{"activation": "squared_relu", "router_score": "softmax", "routed_scale": 1.0, "balance_bias": false, "lr_router": 0.00141, "vocab_size": 32000, "norm": "rmsnorm", "lr": 0.00238, "beta1": 0.95, "seq_len": 512, "dataset": "wikipedia_en"}
Below are experts of layer 2 (counted from 0) of a mixture-of-experts language model. Rows are named down (a neuron's output weights, with its number) and show model dimensions 0-159. Each number is 500 + 50 x the weight over its row's rms, rounded and kept within 0 to 999. Numbers have three digits each.
Before each expert's rows: a language model's description of what the expert responds to. This comes from a sample of Wikipedia text that the model never trained on.

# expert 22
What it handles: Given names and surnames of people in cast lists, tables and prose, such as John, George, Parker, Berry.
down0:388421520531475492564428531512487481435514584453493534539467485527500576546496458554466477596492452519544546498481509511464547534531516580442455487491528526536410513443590522392505419437592540525455412532538465568496475503479462446517476484533467489393548467554543508479532532548559505516505515526500491470568480481463531452563504467433431513522443461486435508586433608501490560422607521428474547537486401561478535506489411541503507569569488461546517503494515440498518437582588481
down1:441433483434591498463529464451538496474492395443461440578448529592491521492524594431493592591462499539510517502525509499493575479449459481502545531526503488539513374445442482446486369543530437538527514508497496431488555601535521484464481377525509460464560571528458517442473458538413627439513466421517551525466520492481537484620589539542383525494559541523466474523508373523459546463578513519564463477495524595611594493462450480500480425395567505491527515478456527447451565462534555
down2:439497473545492548562427567534582443403455502480496506572407520597432594500451559426421507615438454471439516539404561473512606467501489552519507504485530452534495485540470601532584554521563530498605542551499425561466464602562442430481517476429547455523581505597566506490562478463471456525582449407486444504567534560481462502392519495451537547524553498549578494599435527494527502511531561494499454555551453469498500567480379478506440551446468545483466499560580565525515449510435469
down3:582551478563457552422423545571484454480507520553516429501515514611562449489491496431449492464535523498524501563417542527474445514537553426471420382581559444412456505495424460464510404453478513473515500470463572543554473466481600451590472484528458532517453536449536484569464498519507517538501434437500525554490563470553597484557491515476531501479422464491458545511534447540482561467579458532497458407402479505515455438455561475585555552479421481473529549541435425479504566469488501
down4:525535484512425491529445487445431490515500545575557585501567466545499489482486413544473476473490599496413516497508492531504490456490522515544496524472536594500496529520548439538447512494381570537496667530484403517497496522545440569611493483496382466575452493528460453486582469479464546446466499548482492513542525554440574531450423475524417552545538503509547483512453461599429481515466485530552522606504533545523476468524533464483566484528482503489490455512512474523421484585544489

# expert 29
What it handles: The pipe or semicolon ending a table cell, often after a number, blank or name in statistics and results tables.
down0:511552494418469456578504480513513466460548526522460531534507569469558477469412460510423586481422440446482426532530492529507445497528450546523506547511463511520555468467458581563530509574440552529523381474461611545441528455505488471521485458501540512579508535469543504565451500442475397548548525571518352563526542353515506521582416546530596497588427542534592591460473538441534520506472464563404473428614498472522574449510503560449529518448428482494541558509370443555527571452455513
down1:525412428518421529494469502381426489423554588502597428448526450507447433518490431518423462501561529463568526450439439516515507446451530517458522440445576495528525443482471438417434546524423461540477446478501527491558525447476469475505527518485500528401457513467510534514566542458545610525436460502566535530427556516455527549420413463523478483504499437421523459513491408467551541415458567506483410569471527467580515459525508555467552456470574485524585515581499505496452546487500597
down2:471480490496527495563523441526487441548510524583469543524414504515494517566434495519558512447443443446499431531436465460503536462474676555507463468559442581602414572416451559517481522532537539526466604541577461461440454472437453552540560452478525535527545464465564553557450471459492465498491465560479530484452530564470472485514511423415538445481530465571586465509392554433527506509492440533469534446501518511502506572512503499519452471538565525427515494486424540566468556451479435
down3:544489444566493551509428546561465545472547501427464545551420474500470560519599577487525556460536530482518495548505498490509482514450408496591523482603491469474518460519490409556474465554510414467520458509462452546480577508557528588596429437479511447547455438532455569460651488351473482523462491484498549455482494506513525518478513544546458510500430426556545499450533503487464420487559449542512591496498450574580513555583524531362515439483552479469524485459542505460450534507427448
down4:568459571615521523579511551480507481459521560528503551468533471464440489488464444453442540503462487543618499500525637417523480650467422568500606528530496435492472509495502497557478520600482495507563492504493464551467482420560578464439473542438485578471532461504508590557455429577531412403497395464492480551521483551528471491527465452506550517447493483546534477497423430547498483501484478590435519519453544479517600470469479522446557471463513495464529586527545410553505528571522532

# expert 2
What it handles: Coordinating words joining names or phrases, such as and, or, &, and table pipes at the start of a row.
down0:494529533615594377556552571538511562602440502503557574485524469551472514532523494492473566438465473549435446505585586462527464543538520513567527530424552501483464508508531480525501460511532412463577461460514510543591443602510590507496484478413403493542488524524530545518572412501467486457371486512494475594513504482492506454552480494525500547491479516476547554568338511511471429560545557445495441524512575544501446486487424500513508513524426492412491538473569535527418476467519469
down1:489396538493463462560481452513505526592505428411478521460454381515497535481486554559434504464463477530480516522465465417507479549603493523514557482544476447458503529565517480525529473448505543446497442448565494523498515554565438523579420520457453464360502471530534505403500479540581523492505430469573431602483445507503532530448531578500566414489473509452518553495535568536526570484545439480504495502516544543425493546551480525506632481524428454480454515519524505563447552495388609
down2:494508449516516482541520523524490583554527526426495549543463510459528584537487420461526495524458484548531605551444502570497553498503485521489507516461483394555461515475525485491517502513453587450493424501460521566553509448512473557469471511442564579555432437532589571524472503544505414513435444555469483466629469455500519451456574536449509437492560459495530516482502447503526449511521511495469701416480497370473557474604534573439476482537452478476549518537456375503420500479443424
down3:480565463533495522446543497499488510499495484511449538561532515504525531482447483478464566487439531497412490485482534468466470521510527579410482571482528627544548458503457551515475499460429516538516638544558533472397466424471426597548410571544473422514533420497483470517551569537547590519488479491437542507485431492494559423516562607464469505497389639568439437441521480399467408504537561415505631515535544401517518473486477442510494415493540540504400493511502546475535469529504564
down4:529450401542477542424473518505477482404472493461490443448460508558478502528537468455464499531406490482504515476454563445438518487552576503572499492501579381487579572555413499451535476498521535473511533480478413550430517529468502500467519592476516489394528482506577467442589495465491483448462579511452561527605542536446500577499523528565465489555467430541548492537493576469571541501506462530476561392463495505447489475399426464550410515518498452448480461626555459489448494562530460